{"d_expert": 48, "normalize_top_k": true, "routed_scale": 1.0, "groups_per_token": 3, "norm": "rmsnorm", "tie_embeddings": true, "init_std_qkv": 0.0312, "init_std_o": 0.00612, "lr": 0.00241}
Below are experts of layer 6 (counted from 0) of a mixture-of-experts language model. Rows are named router (the router's row for the expert), gate (a neuron's input weights, with its number), up (a neuron's input weights, with its number), down (a neuron's output weights, with its number) and show model dimensions 0-191. Each number is 128 + 32 x the weight over its row's rms, rounded and kept within 0 to 255. Numbers have three digits each.
After each expert's rows: a language model's description of what the expert responds to; "comes before" lists some tokens at least twice as common just after its tokens as in all text. This comes from a sample of Wikipedia text that the model never trained on. Tokens count by the router's weight.

# expert 32
router:134144072104140175129172106104135105091126141120128117114077139074098109132122144115107100112094082170089163130107097140115113121086167105152131104163129076102192050125116166131137172140109114101158101162068081129162183139144169100133142143080131155130076122166123146149154151144074108148094121078191073092144132131121133110119077092144116174101182157194168048127143157168158112062154140053165093159156167076133135114201126155148120164099146105128138155120171155140138200118083102062100162100074054168116110098142101178100090125119142119133097098117091106136097105139111101114
gate1:104103107149084130100100094100123144076096059129101131107119109131114121132170116117169151122147169155094097019121153126147067093092163139172091189115147110130176087086065103149108120093122147068136146120113106096093104145187119130144101117154131150123179163156169124149117137050099098125182106147059108073187165133128128150117135144184170204166130134154148131138156077092145145062134125054139165137119165131192123133212137120178129132104152131168066111093132094114114187137105173107167128146170099130107093182104078139123116132139109115123085126121094158132107145088116154117
up1:093090124159074105120049111130174141114149056113133120142092106071124143141163122186175125091211152148117092060141194081132087166117151161146104174146130152142167137073126102188130122128137142135167170111101135143117098126166086151164090148137157143139168170176178132160086119058105089121198121171056117093150143148162138168121154130154153158152109149168091125119134098105114178051124102097139183098103106109166140133222155139168115084119135152161100080108100111137089193141130159120166143149168121124104124154139079122174109140156095102117099141130107162137088140083122144132
down1:119140099123152056092180087144055108202155199146126172109130125150187117132142124202135141135121087150158159134115088189109184136099129178061140090160095102090106084129102137104219121181142084097151116106148129137189138121106173142068141103116152154156131118080106123177167140102138101141111114201185118164088141147113182124142115139071109119048141127122139119109079108106093079067099123184081136154171107132115121072108132131107138139115139134165166145122102144119192104168115114093137143110109108088132102131122157130153169149159125125108171118155152138053169150167157129131
It responds to: Sports and performance nouns. Nouns about games, careers and performances, such as score, runs, yards, goal, office in box office, often ending a phrase.
comes before: "|", " of", ",", " in", ".", " and"

# expert 10
router:185148082107172163129151079116115103074126124124119097091124134083132094160086161108117153129091078157089153106092080118089111109083202129166099097145110067127156100138112134092119134124119128091139109153092066097141168157176117121098145101116139151109093080143120090121173177156083104166064097101181112084139154104090138046107081096155149190132162142167178097162172184145155095067129169078147117149181181111192122150160118140120127146113147109168073141138134159136138187092114108091124135077101096171087089105120087163079073142095142178170107130126095131133107120151095135108
gate0:147155122104175142143142123107115079163139134096153151129145110141117046091104166091131161170131179117085195148090074132109104063122143104190122118137086111103127096149137146104120167085106111090161083140141108135174150115170153074074157146045144099164052093196127141121104181135101070138141117126117136131159145111093134145147099133140170137147130114173165082171107120186137110106142142133157057157188148116172112118149111100088146164076134066151157164135175139183140120092126110096093104136097059160083135134094086158113103105156082092131075087104094124107108083187129096088
up0:120167146125135126100152169162114129160117127081129107063115127127165151117169074126173091132166103089132105114111140080159186132163095145092164090182150140158100136174094141129144125132165133062093132085145104154121187108155086151167092170076135142124062146098139136126106133077203149133148133149147128118119128184024133120144060182144121103136116089162173089147154152171117144152102123110157142096122191136116089131070119145167173127122167103069085098189142093139118129140079133155118051149140143156130159112149143105093132117111144057077118162154156127173206172122117193136
down0:092136146119118178103159143110165061137139184113137204104093135135163107145092083141124139169075190124145171179161162139180202079125102096071093079160104083128139147153089161162173071123103127150113106141164146153139124104088155106073126104182124146081139091091134119101132124101103144150169138115139101120112146124135169152112169148105087129112107149134095114115097126121179095158160120101214086150093130167115111119143138108069103158129132119072143085035160081135152071184112133155112157132130140091103131146055090154071132122162058089146107180143131105090144129159162098158
It responds to: Place and work nouns. Nouns after the naming places, institutions or works, such as park, town, album, film, book, university, often followed by of.
comes before: " of", ".", " in", " and", " was", ".\n\n"

# expert 3
router:168141044080188148157174090103079123131129130129130095083123131126118117146106165087090143066091066193119151144075113160100111089134175104165126123133124114111203120129092161062135059132115126064151113127100077085168163151131149123112163100083155120127092079152142136117146155134086095143084065088152119101129137110083114083116134093158145155114188176199161087143182150151151112098123148094168087153201189120180139123149116144115101123109156109136110170141151131132153159134089110095115146068112091162121100126159092157145079170128134128199142115094065114120113136111077123108
gate0:112116096159123113219151135146089115087122200112198072068183136088134118151125136188133150130123128146100142052128095125112144113124164075078161127109125121149137126113069116065127150152106109100132142165104165124120162143085123159100121161137128115127166144095119136099150131136069105139108154048163118089113129076141129144162140112112038194097124151113113092116196156102124120178120092155121123210088087112149111156115156140121043154122082090144169135167153149198139086138128095132073182129154119171082112092140075098173112115166124188142153129115096127145122162137156139095
up0:065068117194157102199156154156119127074155200138149113106152142118184122131147103136119138130129126165100094052090133173098097103135159087082201146089114118136115117080081139066150174173110124088105147143115155110103127168082112160121087173092118122124136156121159188121167091134106142094131128027148151096163160151121102148145165154100067160139157108131119125115181126122128117206120109115104111180072074098148132145113140137145161141134057104150203084144114140187138088142136107166049145158148135127101094125101120117145121159106138162136141141088101159129053140138114116117
down0:150089180137147143121104050142153131138149102169095163164097140099122152134132133118125138108119120113119071194151133130182168131125113163120210101093112130142152146122149117097126128082089081160101109144112099049068105102109160153179109102157110108149172128175122137134110129131157077140103105108130084112076144139119157017174093135158129125186154110149157035155105119129135119188117135100149129046151124126109132144087042098123107114135160143149138088183087094098165150081059103130182104104087144099191112095090134102092168119103131148084134137163134081118146124153164087149
It responds to: Institutional proper nouns. Head nouns of proper names for institutions, states and events, after a modifier, such as Communist Party, Soviet Union, Scottish League.
comes before: ",", " of", ".", " in", " and", ".\n\n"

# expert 15
router:174182088095140158143140110072106102132118166096100109122112113137126081127103160105072115069107098124127166139096119155107063080124154090169090089166115107059142118149115144109118134112116086079173090176110054120137131168160174083090139123109151186129091119169104162137134128151062090184117109109135094148170123102106126124111110087155162131090167176159156078163148161159131129066202138079121112154176168066149155127155054156114129146109115092157094149113142167160173156116056099095102149134088044132103093099151090178120105136111097097154115123132103142100092133177113107091
gate0:123137118150123158155160092128092128161071143130082137138148117148158177111126125131031150202115132174121122163090141122100126141124147091145153127149122135182134141113171128123071126134118108169151102161135095126155143122140162115176106148209178190063115170077137139125079144087122127133134092151150104205147140109151163136122125131101199138130082136123153091094182130099147137096181102203118088100115134152107111103090119058166106170131139120100092185164112101081163027144061113146034200124143090117129117100165111149114134112158124133115130135144170156140182137164094156107
up0:070121121089163139147132112125199151173152112131126097126132203157075080120085137157105115097074087148155098118110105107123215181143126146074139105144128132146153074154125070159163145163105131110099100092148137133075136108163139159145118113135069121133111134066122110060120152115124115180134174118146110146183120092030068052111168132156112158118168097132074193084131164088130174055110177173125097123156120096161109139174084154151141136096100125115093077142133144172120128137136134120180083137130162141114116096135132092154129134146144165202139134098167132122087087159076135110
down0:084080091123125143126158148154136116154121147120128193140163154146163115089149133151146130188143095167116118078182117141150064104126133176175109132200155140146145174095113139084076108084136169157128133112169103157128156116113098164082121153180182105156167149095142122176142092147185125112143158134103110133097099167155153141104147168097156161193108094236125132131183111174104097069133064147185125148168175149092117134110137158093164181089132114156147157112156111082133110106102053064106149173125062141124130150115153193106157082146117171156157110153135125148114111169122084165
It responds to: English word endings. Suffix pieces ending ordinary English words after a stem fragment, such as -ed, -ing, -ated, -ory: louvred, ennobled, crippling, compulsory.
comes before: ",", " and", " (", ".\n\n", "\"", " by"

# expert 38
router:165141013111160135153148107095095128100107164096102114074091145067131094161102175098097143077122112203106170121078100130118131117124212112162109106142115138089172096133109143070119109142088096087136083134104118094147171167166148114122143140073123153110127075188102110115152175149089093126090111109153115075126155101105147051104079105161176162120138178200163098170143147162174165113147122115145099132181150129150132132164124122120115130105151111162125186115159136178159151114089096110128174092094054204108108121127097160134114145077148121164101096108078117113133116139083134104
gate0:072112089086105119096170137093128117146138116123091141120172092137090096110089129092112161086123074131113165108132185181141153126149124107115068091150134095152186064105195165114132084114106148077140086183145149171152119101122154095120145130123130131132084135133100095132173096148109111099134097167194160153097134097070168133102102174123109141150082173162088112084081126149070184083129119122149118166142137119180189106128097161149138142053181151093152146056166142091110133083099095115077180139118108113080169112114101103095118188114118126101073116051156090106135109132060140115
up0:097121137122088143053152125106111169124097146156117124124168104147083116077141102109114159118135078145094164085155163152150149120143064142088055134135146109170202084123143166121156070132145197086113113130175173128175096128082151115133154168131140144132126151137103082102141100118148109078165100200151122110087145131074188142105133189151106141137099189135062127108110080145092169125106117109128188190149158141159195133122140162130154141089156118088136175102190120092126138119123102163080180164145143129065129090099116100091141181053126130073080149108161123135169116128084171128
down0:119149135090199139075128122157092157136098124123125153153130123103209152163107086151113118142095110102131113153124124119156194135148121153113157171128103090072141183120117098174153089130113165169096133156150131182133139113115124122122153132124102126103092168101145096121113136155078121112149165031118081086120094166176126145124132124139146132170063054123105171126098156152144064125122125170110078036152088133049122083116103090110176140138156135128116035188112114067149104095062124078143112144112128103136096108132079162124122127093120138129130225129153129162113173142170076143
It responds to: Category and taxonomy nouns. Head nouns naming a kind or category in descriptions, such as beetle, footballer, metal, Formation, vocals, and idae family endings.
comes before: "\n", " (", "\n\n", " in", " and", ".\n\n"

# expert 54
router:127133059055135122124190120111078054077131173109140114104134109115102094147114149113092113118118122137063161114098081169086117091104179088151107118138098119084180085133122149081105154084075122124195075183103097123152178136172127079079177151092165154109087117156139116145173147130077095193068134118138092084115152122089131115108131111156132147120152134161154121143154134181143123117158138088125076152154162086138120170159113138106075165087141050128111138127143174161171167094123112083099133119082057144132114125154102175112114125147127121165095075065072127123148124152076096091
gate1:136127080127160130149173147110153124084120136121110153141127125108069102142106144122135176107093122133048155136169119186117147108103166068125113106109131117111128142045111120089121157138086108139124128175123112086087110167103138110095131062128126161139089111155128143177166154141127105096102112069158112074157200066146133128085126154218125122050123156192149115148120147113132122114122135084165069141207184139114158113075130115103138181067160147121130171119144212125154135103060156132063167181119157129129155115092068168115142137148132177112114132084099099058093119111109106116
up1:160139151149146129147097066136081118155087155089140087113115123130196119171080154118104154103154097131188129166102106072141099125167149167159156155182118093159160114186091180152129081126155086094134091088128103113199162145167155133144159150075129105110132103150102071064109159141127152192137079139141138160160066157090144093135094083067143138181146151049133105159142166170159110117186156142122165161050097146131094164152111122119120112136125086181086119125168056144153145139142092156153102052097086153094080085130175153102112123103127091126162114162122119122143096138125143132
down1:131104150154065102110138088145132109119111155118151103140120105134141156071151110111189064063094170107137136149126134103172180162107088116103097116092092109104167149161132163160122096154113119163171145123125168158141162113140205098125118153146157087146123083144123145145114149117112155151097160076092090181146136128169169135108129108153164236127170102099179162118142159217180130108159115182206130163135128068138165081137131121098155136150094140156138195153145093106114140143097110089118160052141127152100089048092090107133184123122126106160116131119183125140167183068160115130
It responds to: Table row endings. Pipe-and-newline ends of markdown table rows, header separator lines, and numeric cells inside stats tables like Pts, GF, ±%.
comes before: "|", " |", "|---|---|---|---|---|---|\n", " |\n", "|---|---|---|---|---|\n", "|---|---|---|---|\n"

# expert 51
router:147142088079132136096126117076095106072129174080148124089117111083101105149072180109108160114128121117137185142138076135130114122069167149186137114142080141109156101159097148108104145100093098125170083166125084116209151125160140124095173091061146174162078091142103095143128185155062105159074123113154127114152117117096110123120088055141161154111168169134152101157137147177195136106198142110137123170171144104167135125184119144067107151079153120159119153142168142124177137127112132124138154061093099181109061109129099153130068127167118154137110074098093092097129120157132077081
gate0:109113097123097163184146112129111117101085101155069115180130174129109040130108118121082065146141075123179156097153144092110077132109111156114109055134141136108137121191118138173120149124095130131114094071162121164156196134122135135122146181091115115135139122146091144144105151139055119190146130088114108075150103083168138083127159147149175136146113146126129118144130108162096111154152034078110087151136130087161094174168075090129073157097127116180072106152150149148170098079094116050154117074079117076149136099142108095094112085137114097169069092076103119158118149164149136126
up0:116085131123070122169101126115130113147086067161117093173100172163122086121114101133116079156145112132172154091163172064158102155128080158115155103099138176132125127215102100180121166139109186149107116045136134176145199128120106168102113191083120121186155105132112166153054125096105161194153139163102123109155087067176113088137182192161157140150110106114112107174158132109106161129131065107098125119133098123154111172166112115119083128100131115152087120154105127122132132109120149086155114077077147093141168127109071072142151046151142134156085090113096150167114169120150136153
down0:109203079128145131129102186118063114051173120104054068159100149120112168134197107177087119144095132097127109108137152134103149147141162191128166096158120137111038081107175087127175141138091147125123095137104114102077076100098114166119140125107150168126156099109127141112168087200146114071102069119136104154163136137088101158132125131151097115104126135150136090103176117142132144126128075133114135152134113090064159125100169122125088121124166186087145158157146134092132140157104130213128074161157057143123084082133135143096133163084115119092114172105057132158080136113133075149
It responds to: Numbers in tables. Digit pieces in coordinates, statistics tables, scores and dates, such as degree and minute values, decimal parts, plus at in sports schedules.
comes before: " |", "%", "′", ".", " |\n", ")"

# expert 48
router:133161095109152164166164118102085066081106149090126152092155153117120106123110141122088151084074133107073164120111091149087105097131146117149141091120105087073147084146062125080122110155103134030128085139064109128161175187152144103100126141056152165129094102151085112164140135116142094165097122101171108100100072098064128097110126112176134167104157164174139083163190148161137143132164152097192092164130182072186126139106111150146105169110133119157097114123186175136164158126112093122106155125111056170074125144130136154113103153132162127167105078104082094098111112148087099086
gate0:102109099161103139125135136113155124133167184115153167195176139132146142164133171125078112133137090157147168027116109097152098146117115134110132132133137144109164135184079175108123110118113094134196115172087049148170062109131156095087153135100146111139156109191105190099137190172121136090115113113115102105105191104140101138119157118097127120137107121126124120180107147127125182129117092182145114209185121145131061163128154139141150125116168055127176133111164182124123099106131135156061155089121115180129182163149064139108128161056122153152080131108133124147072139103192109078
up0:114160154093134138152129109173140157126094122171127093071094106084129147166156126086170160091104094134116089174107112175086175085079192121133097098142131084142127107113208128156096137076083148095104107108147137143060142091133124184142100100163107142134117122077177085167086102136139119139093112126131095160149089153094148133145092139168109133120123104122119131064080103089141088110146151111132112084077137162142134096146120114089141139124080173135032106158108071162135151123112134118197115119164165124146049137143159092132112157172077140114145094218110130098205115126049167164
down0:155073168145155084164126165164085096171155183155077084098066091158153110097131128152174093108118144156111128140129166143186167091129150137124114143136143151098100096152108128123074127111100099124115169144128143179171153051182142126183122126085119107078129049120053125110118077178103151116112081160116139137086148080084136120122227105126169207129185124131110103146171119117136054054136141105095160124174120123134205145107096066081136131091099162154121152152134110139140175131128074190129150135151133133162091138150130114107119163154147138154162139125120093085121104124131130164
It responds to: Main past-tense verbs. Main predicate verbs right after a subject in narrative prose, such as received, began, won, joined, ordered, retained.
comes before: " to", " the", " a", " in", " by", " that"

# expert 29
router:162130098090173172147140098106111097110142124101128113098094112138121081132129122096099128074089078157122149140041113133087091114104159094153102108175118111072176103153132167107108132117102081122150095177112109118156150158189147123102189115094147152137115100145112150136124168152080106134098124049155106117149118104099152085085092118173182183131143184158153100131151159178171121074170105115145095120160148095124156152181089122103124149089123093159075147171128182146144156072102087094101122050072085159137076091116067163088041169140124116154126097114117122112095112155119131053
gate0:127186104164102146164094083119097138098207144095180071150122096086140097115121154120129124194067111148127097170141115134115125091127115089145091112169132158137167177137124105101136064118140108140130100140143154137121131139148152128088114119080152088215130162131136142146127108162072137114169152091098138114047148183115210093116127130085150143118095141149139134083062191110131150141093110166110101136138116107097168080130087166065143124061133176119153149115155147223129124140077180148128151089176088145153110159126142131172102162101159096068166147142128093074137099183081113138
up0:126142129083152119146191155133162138165119078170057155144124136139111156142164113136148136141142116087131174104133157167096158191139175158140196158100127101068075096094122131155172148086179161114160158168138097127156098166098110135140146126126145124045125111129130075115123165116157068111115117168116124179145115051128104131199101142181143094147192096148116147124165076082126126107121148106130161133102142153155088133171145091201143144205148129157102124133134123050111159151156079075094109085097128124138154199159176129076117075138114162188073067130122129160158122123128120124
down0:129133103154083087153090162180111106185149170161122073153104125096111074134094122094138149169140142158104127130173129120142104157098189106069132080156142110166182122149086154105128095113181128135093122041159111176131094141164145118131091206054163087135095089065122149155169134136123176143138157090126125085141141150124114113107118156044091119100115173139125167099144197127118106170064147088159129145139159115096108108092081228132131131089088149135155172122126140152109101109124156177116131159131107133181136151136156125104134130114101114047126088098110130163068135177073133162
It responds to: Name-ending word pieces. Final lowercase pieces of foreign personal and place names, such as o, en, ao, ana, as in Nieuweboer or Santana.
comes before: ",", " (", "\n", "\"", "'s", " =\n\n"

# expert 58
router:141134054107143156141152085094092120101140180113130130094116108141130111137089161111101159126110100141107141134091070153062104104093160123150100110172124071070222100136104158120127124120113093101153081164059089077202148156143173131067151081072103153109122105118137107134183160136106085153098101105168129120134158110095125116101111076163131126131124198181162117146109149152172093113148120098129098166180154111171106143179093114114099156105130093149133178106171173116176124137097105086102151057096077177101082105164100163110062177117124153173109093066119134132142122137129085098
gate5:099100108165160125151073166152133138120135092114150132094180132171136158138135193119133160119152108125103082125146102145074126153142136239138167116117155125124167101176122125180125102116153127064149152073148103119128132093101150103151087118055117110082181125101090155146124095069128163087129025176150176099128158116153083104129136136107118129144037112096097176101202083063113066104151080126120175161166164099130091170136115167163100087183109104097150130117090107152116126145169103145118119134152124126073121145145127118151107147114167146081156135106099127137140202077145135171
up5:102182161138132087058096081130135121111132167125226110137111134127107111123171103143113101170107151114137137087080117096158099159103100111139137128125098077121114149126165184112151151168142117130101091097221190131094119185134163084111150174173123113132117234133147132110158095107088165117137114142123121168159133127161190103128104090136157108149094052111125148089126072116136109147116104114141095080094153174158147122124122104109070145109127152094174105088095117155145093110080221170164150164082128087168196108143107113115144085083147105057147149086164106091135123154137102125
down5:090084127105088162117154101177108165156128125132084129090127103120179097149146191123094198079073119093170102134156127149141123123153132094154106164101128154143154125139127166101160127112118126154164155149080145165134105047113109171086139078096137121081065137083171108181124156069150081110106162105144116120104130118092108116060144165200214161084203136124160120104140186101161157174165205143149091148153143090176098155102116158094134135135152097165119067152106131123146141134136092143113126127153126170099120111091169155143141160145078210194155070153117106146122131158137117104
It responds to: Final digits, statistics. Last digit of a year after 201 or 200, plus digits, percent signs and words in census, population and election tables.
comes before: " |", "–", ",", "\n", ".", ")\n"

# expert 55
router:123146070111178135129130103091112091103116210100111130115113114105106108124083164093115174103065121124101138142111101151079091082101172091176087092174110064087180081144127149083127139088093102093155056173114077083142146145178150134076172127078126143109077116143106095150145186158080100132101125095136102119114140127080124096098128091166154132118194178152160095144144150138182114124167166114139079145178162081194133132165097104089109154067129102149118143111165133108174147117098120109124115087119051168127082102112111185100076165099125138147106084098076113108124105146127102099
gate1:178122200128106115114145121069137126191091139127120127154116136183120125145159116148145150064147157102179129129132088167130132124132100127109130116122139102147128171076121122159187109149130115138093083102098139194179144083140096127138138145123107245088105124173103069116192102102053140126174056111128187117097058165091110186158147217105145125127064163121120116161122130168076073143158125148154181138081119090098148126185116126138164130082130168132173133121118145114084169131114154074144134154129153104119155133088137091197112134173100155110105133124100133103125116145186147130
up1:174071181144126117116104124112149137207120134173127128145147120189140122133171135117107152045134158111150125149121100183108116069145110138080156142133117122108096151072161111177167119121136128156100123129107150150152148114156093131141136145127087164038123135196164114161101109112074124102164083112124125142124111170136096143112144190091155115122107178107199132160117143163087152131156111157141151116110128117117097135130124111114132146091117161115168086140098126114112143115093199069131081147141159021181133119077119101171126181255150166115112150118081166137089125104158071111
down1:116179129042124148168080186129119186077174122127112135092103128107129120119112129069064121167141090108157091157128073114139136155145116145135055132131112124151108089174143153148121143094135148129127092172100165098087091110146160119134112090130148134097069089082158149124111140206134148178086137058092116116165150108137160169134185075205185131099149209116166086099071084141121120120094118033111102170161114136139161141108117078130167089128110151133069145112180138140111119112158142071152129150123081145110131111147101121113092110081095149163119096154125103163162128152091158080
It responds to: Final digits of numbers. Last digit of years and counts, especially dates like 201-5 and 200-1, plus vote totals and goal columns in tables.
comes before: " |", ",", "–", " |\n", ")", "."

# expert 56
router:164133096114139191135175092125132135106141127089142076088116118114122098172134134096088159100115120163104156095090091172091132103128183118132119137161078089097122075130102156101133130113078139143166114127092084114166128190174123126098142113100140205179116126139116091177164146165089078142090078084144092083168139101127157128107086094167141165091144153146163094172117157147166108082137177088140113147125137144141137170126104134127123174115164126158088171182188153135196138083113138124142184124093065157088066101088117160075089176131102157194104106113092065098140077189109084103
gate0:143109105077179165115127156134079110105088136105172084158151106168142087091175123131081144182117147104187158112105159096119110100121096163135017164138149171109175167121120126124170124128168031124162110149168119132099151159111157165110159143087131091134177160115144129131117155098114096117106102112145129175095130142134155128116123197101142122090095139126137137089090128091157145089119119152100126150186124105157178120187075045112088145063129141104127155087082152179179138136100115131079100121052071121153108144125124149146121161182144124099133107174120081051132093109104074153
up0:091088102144140167064083116139104137162176141109094066111133138069120100114142142172127125159119101152130173102138143125121129174067126135155072153103142123145149152170142134164157132124172136096161115147119149177093148104057114129142119071191097123115133130114067121141112056143139182100148073122180149122122188142173100102140210125127152121094154112147130155153096104141182162069138116156113100168096163173170133112182131104098143110135118182152154121138161112107185122151086182177191099103108185095145166081066116132053102166090145198105095138053132111106129130143116096136
down0:135061084165106112118110183135136100117090069093146122140161131102086159094137136130090106094161202138141172125142127115138142090129134090162155089149141139153149138119075137116116112090141145125135093095071162135164107144094097062194083106148165138127067104113151109120115097098150108159118107125137219162079122128155118158162183134082104102148097118134108146177137150159130144171126155162040157140173226103140091099139162166066110158099118119151156133102124075176089118097179150141085112180125145187096195121167121138185114098176078153138106160107120135080155109107121182137
It responds to: Prepositions and conjunctions. Linking words introducing a phrase or clause, mainly as, by, where, because, when, meaning, as in known as or credits like Name as Role.
comes before: " the", " a", " of", " well", " an", " by"

# expert 46
router:115147107091174145132161115083062107118113152091083076114138113100124117139094144088119173119125115118138136154139069143096103054109154088142080095130085093086139098166109178100121112119077122089185092149116067100125138133168166100100166095110131182109056103180107141163162140156124084145088121099177089085106118105088174133131107078116141148103142150126149083174122149143141101095132184082158097128158137079153123151139125131097136190086165116146065149133203181116173154122089131129107135103091088129103075105162125168087106148125134173148086091102082072081090107166130097048
gate0:148143109136117120146117090125072159039163126105147188070144153122115165154105139150161147120120098085117147189140155084087086138117144165186144110099147091098118056133086104113117105143170127068130125159129097146189139117128179136078141137048166142193168116120159007098152142112120078136120147141130123138105119084086125104075178121148109077162089169140121142130185144126116121133151095146135106121124151054140128105148109158111097161120169093119140100133109112100067130129109115129077157145131114126097142177168096146169138200147128141153111076201096206148168123167118158115
up0:126109112114165104083147178137163083169101112120122062163114123108153121109136145102071156103141162166165148079086108148149137143120133071110059178184112186124183169116123134144165107068112096157158114097160185108083152170141104126134152145193100130036087128120058160152092129156089138124100107078173155099144156132184078120159063139110178190099193131143150103125088129152159168071155148104084121138160140164102171144145115149150137089122091158171102167149123153149195135123125153119188139091131104153167110088108161116103127091120128112127145187053160117106105133104112130144
down0:133168118110060148168126175106125138104224086106085133196128183079125134142136119180150113139146082138165111107098140146126084155102147135096107129075095152147128071091144147110149141068069114085163162122096109163095112166136149137116133140125171133128120111152117126169096141135128137100112116189149116165114146141083171115127151112120052088104133123129128072121125128154110143067069103163125143130127114086190098101101092079107131118121122125108157162193103074085097121173149117080122177159096109161122090160179103075181165093103099155139209118171113107081125136132053187064
It responds to: Function words, verb endings. Prepositions and conjunctions such as to, with, of, when, although, plus verb endings like -ize, -ining, -ies.
comes before: " the", " a", " his", " their", " it", " to"

# expert 33
router:137138093100167178133117105077100130119093171132123129115130131101113117127108148073105148075127070151137155138050085144120081100113160087172096135134114072077179108147119179110103100099086096079152095154111096141161161149193151112101183127086139119111119096170097101129113178168071099153098101092128107095140098065101113108055091099173143146112153194203155087146148161176168104092161139108126103138171133118159137139152107123090133152061122087171075159137136163132198158099123102121111158113112072175137065113120097148071110169099122120142135125118083102125119067158067143117
gate0:163122129130233118132090197111169137128098108073122138123114098143157180145157111140069119159120095160137101131107140064127138099112149167223109208134142152120118131066153175150128121150090109157124139099128110170159133075147121119120142154114168096103141170130108120154097164102149161108139098070126127088133126112136203157132230093092136116130117161082107140144149108055172128121105130113179145132136099158148114162114062179106133078157093101099121187153138135141112125077158128158103121159148153145131096063099095079162132152116123130170164193153071140135082117095128186089
up0:070118148099141129082153116144101115160091140137170169090154135177111129140113157111085121142144154164146090101133118132100163162120089131129068117168110149131194088160122103122170140090132195103137131106185160146144128143196083108117170069102146124078134091173212115140143143149115097131138092105154091118135090061098078156069084121184132062158111184146116142151140106122110189154091125160038095110127120174133131150052151149152134132067164068168179149156129147156131211140101147115149157169097087142113097114132134140078080152071134121139119141119077145109158130096165128152
down0:197141127129112087181154188132149148139147153094104091148129118155193158142120104206159120149135144095105177160085144087167109180134150086025147177133158144108101189068133113157120167182158116172135132129115111062151119128035117119128102180158088136181138122078095105118155058085121167177125160140140175145158152197140144137116114117095140144102115079112103128157132143138108081110144125093187151191148147125124103083155107133164061116161125142142096157136142089135136122123145149129121081148169151132138147095158130099218178094157159106093100152107172104142095131127115130137
It responds to: Name and taxon suffixes. Latin-like or ethnic suffixes ending names, species and adjectives, such as -ian, -ius, -idae, -osaur: Sumerian, sonchifolius, Kosciuszko.
comes before: ",", " (", "\n", ";", " =\n\n", "\n\n"

# expert 44
router:129126083047192159132164104101123064130099157133109113116112139068097103145079134072122140092086118111129189150119096146105119077092130116152109103091070091116147089140110145100161164126103090112141123141094124108160133175154123093114162126117108169070075111201058130141147123147104097182081127107134114085173116099136135101138104109149150167065198181138143092178134137173139154115148169123165122178140159088160113155162092138127123167106176124154099160114152148167156146103099082089103129121112077190098125132110105179076097118104104159153119093062103095092089120182093065069
gate6:180168114117120174091152147195149168111129216155111100130106116107125056160133125138128124129116144140110090131073083084082102087092131153128082175172147112133089138140116121081197072056132123117098143118119158139141136163141135127073124100100115164148110178109138080138159160168100143087164116131164130118092195130093090121123090078120185109124148199171122153075086129141165108132139136126085099139136124176174163179175138103109117162120068161112077139127126134146157118125115104152112173124097027188099091145082182165147110186184117127127125134101119128095068167124119149106
up6:079143124153090085157159083048123107113120091104133180078117139140118140132059152098098154105167109162163194130139156171125134167168139085146196079164160135119152115110138139117084141162082146171155103115130070122127144102135135100144140141191148092135095062172088128122088122124133095187111146143093153171145098126156140100109158172136062140157109093135141132182199098138133108105109166116206165178141110071074069102100099089163139116141187118141144111085100099095109163126167130107115087101135192128174208106097088104091165114079161133170150140156121106155135113151100106119
down6:090156052144085148124081112158168117145123102141124131111143158126105100177154135117112158163115083152104193121129168115166198119108106136116153185133086115143150162121121134163121146156185137144139169158130117056103149157055144101152114054106068098185142157124139140193123108131134139127128123160120130082095114123144084157135137073150184160088142105171041148135149162105144090103103109066142053119082181154171127114097135130151140131144077098174072117126131139133104131126072102195073079179100119120150153148161120110081125132173100141127093043111117124100082114187098120110
It responds to: Passive participles, verb stems. Past participles and verb stems after was, to, is or be, such as known, published, associated, able, prosecut.
comes before: " to", " by", " in", " as", " on", " for"

# expert 41
router:158114103100158153134127113108106096078105156112163080130079127109115100171102147099125186138132156170130170133083103153093114108070129086144131084135076125092154091167110165077116133111065115089171118170117092090139143170146150115131151123074107143164102089182088113161156155165067093150135108140129094082184137134131123085099107090132185141082152177125144111152141137142161131026140165142154087138148118099134120108157117099089092161089155110136090148106159148143203176081075111112116119080087082146114073076137091138143111123151116170152097095089118073126097062213098087106
gate0:130145092067191161078155130074116140142194143160087129052128161116103067065073120110090103111080078077121122154175192119048141101156131138165081142156125184062146133108155113101160118117118092083181111163162081127182122166105192103093095130123130110084138189110100165122149102084136084111118136118133150121174130149129158139163106175124101093102206125130143095120108178181164190112141110138084154137111139087136131106136078065127143148102139145114148155163086179132163080179098107155134131148129064140110108139118146108123123163160091142130108100139106123102151092130144087128
up0:149145147127126119130170152075164134096126185177094123087127167138131073107104149131104158141118142152129129108123094186128168157164116084150140120146134185159137149067124096172132159118146116141152119100236148124092131121134164097131107125151104147133146098180106156129128109166106158136117114113084173132180150116187142125146124138104098146133148133128152173131152136076099126149160146113083086134113089133088099114048117057125122177112095120117057235122099037104130123080125108133082171138175145148150124079088130131076211164091082142115160132113116137177155061113168143198
down0:103144155125134095116152126116142156153073186074184033171087198125099119127135078101103131147125184148075136124100116123172078173086147088166105100097140064122092177151165186061118128114148131136189125113102119127147089123129086153106129137180119160132109135159113146096136121127111122099116087131130103154134160116157096113115160102084089145106080163135128133157114086075174105120136160138146166182199129110128101137127135131144195110096117147170128110108160054176143159160177167100159176106125168101170116122177177105078170179093170121053109167122109110160097175092106126138
It responds to: Prepositions of and in. Prepositions, mostly of, in, among and into, as in "University of", "Place of birth", "first among", "known as".
comes before: " the", " a", " birth", " his", " Fame", " Representatives"